Weights of a small mixture-of-experts language model, trained from scratch on English Wikipedia: 10 layers.
Below are experts of layer 7 (counted from 0) of a mixture-of-experts language model. Rows are named router (the router's row for the expert) and show model dimensions 96-191. Each number is 500 + 25 x the weight over its row's rms, rounded and kept within 0 to 999. Numbers have three digits each.
After each expert's rows: "gets" lists some tokens that make up at least twice as much of what it gets as of all text; "comes after" lists some tokens at least twice as common just before its tokens as in all text. This comes from a sample of Wikipedia text that the model never trained on. Tokens count by the router's weight.

# expert 15
router:503470500488520531510511501512538494488496486460486503510516452532520471460479473559516480503479513532470484495512510504553521499489508532505453546510460514534516543520535476524475493505512539524490538510497552492521524449493481504481506511503519514444473475474454501514463514494541542483
gets: " to", " is", " had", " he", " was", " and"
comes after: ",", " that", " to", " he", " it", " and"

# expert 8
router:458510494523475491489499525519496493476513474471508501511487514511504504449449523530496507475487488501458491482499518537506517514504510476491489527482487501503488525528483519515509553491507526495500452517486547508511467450483474479518477554533550528451436507488515451495516494528523492462
gets: " ", "–", " (", "-", "200", "/"
comes after: " |", "|", ";", ":", " in", " /"

# expert 5
router:502513457485513505503497486509505491501491519487471488493514464510523487531465479516492500500487459505430492497548543465528497553500494503523536548509531502531516530507498453525507531480501505495478567512484491527500541434471475536510487508489508531435514519509488492482501565510481520442
gets: "1", "201", "0", "200", "2", "3"
comes after: " ", "–", " (", ".", "200", "201"

# expert 19
router:509497464516496526496505476534484514511495492513478499507548511539520490484489481512507475549529504498503470516518493478518471535529496522517505557495471510523500506521520512530493532522526493495478511489465532493527510425488517505525493475501485502455421507521481546507480526497538489471
gets: "-", ":", "\n", "\n\n", "|", " /"
comes after: "\n", "-", ")\n", "\n\n", " |\n", "201"

# expert 9
router:540500509542520497502523509470499475504519524471427496519517460516484524454477524523489490514502507489442490503480537511519506524519523527536492520498478506541483509516494496511468512545515477512472511517480516498530516466512489482514508524483534477463480497513504475462465547492511467453
gets: " |", "|", ";", "%", ".", " |\n"
comes after: " |\n", "0", "%", ".", "1", ")"

# expert 17
router:522530448490524527480527502506497508498516502463491477525515491516500521460445455521492475515512510487444517513520536478504451514485531511480508491496468499505470534502501512481487505539531530490505525523513545477482492456488482521483520511502538535455497483492472485499503536506501510442
gets: " |", ":", ".", " –", " +", " —"
comes after: " |", " on", "0", "1", ")", ";"

# expert 11
router:523483471519549478492459515514518497518498481511483493489549484533550512467501531521494507548518462516467467479533541477487520494549519494508495521513497511534506495485464492477485535510503521502502523497504514526529508440500494504511503537473461516442453481498478519516493565501540506451
gets: " (", "1", "0", "2", "3", "born"
comes after: " (", "–", "^{", "200", "199", "born"

# expert 14
router:482546471470487515504501508517459474507490522495492444529569500549527515456456485515505496521536514520471515531501513524498486453482498473510529548481504474534492523513518477523465549516516499511516551494502484523520526445486500526503526523504522548506470507478499507455495543479496486471
gets: " the", " a", " The", " his", "'s", "=="
comes after: " of", " in", ".\n\n", " the", " for", " as"

# expert 23
router:474486509525515493474520506511480488513463435484473518518568500526500506479481511509505491493492505497458468488520510486498523531540474528507516533517485508524500501536519511476510492502538490504501471503500493517491512440484532508504504503502506547454473470540488564498469543521521507463
gets: "\n", "-", " |\n", ")\n", "\n\n", "=="
comes after: "\n", "-", ".\n\n", ")\n", " |\n", "2"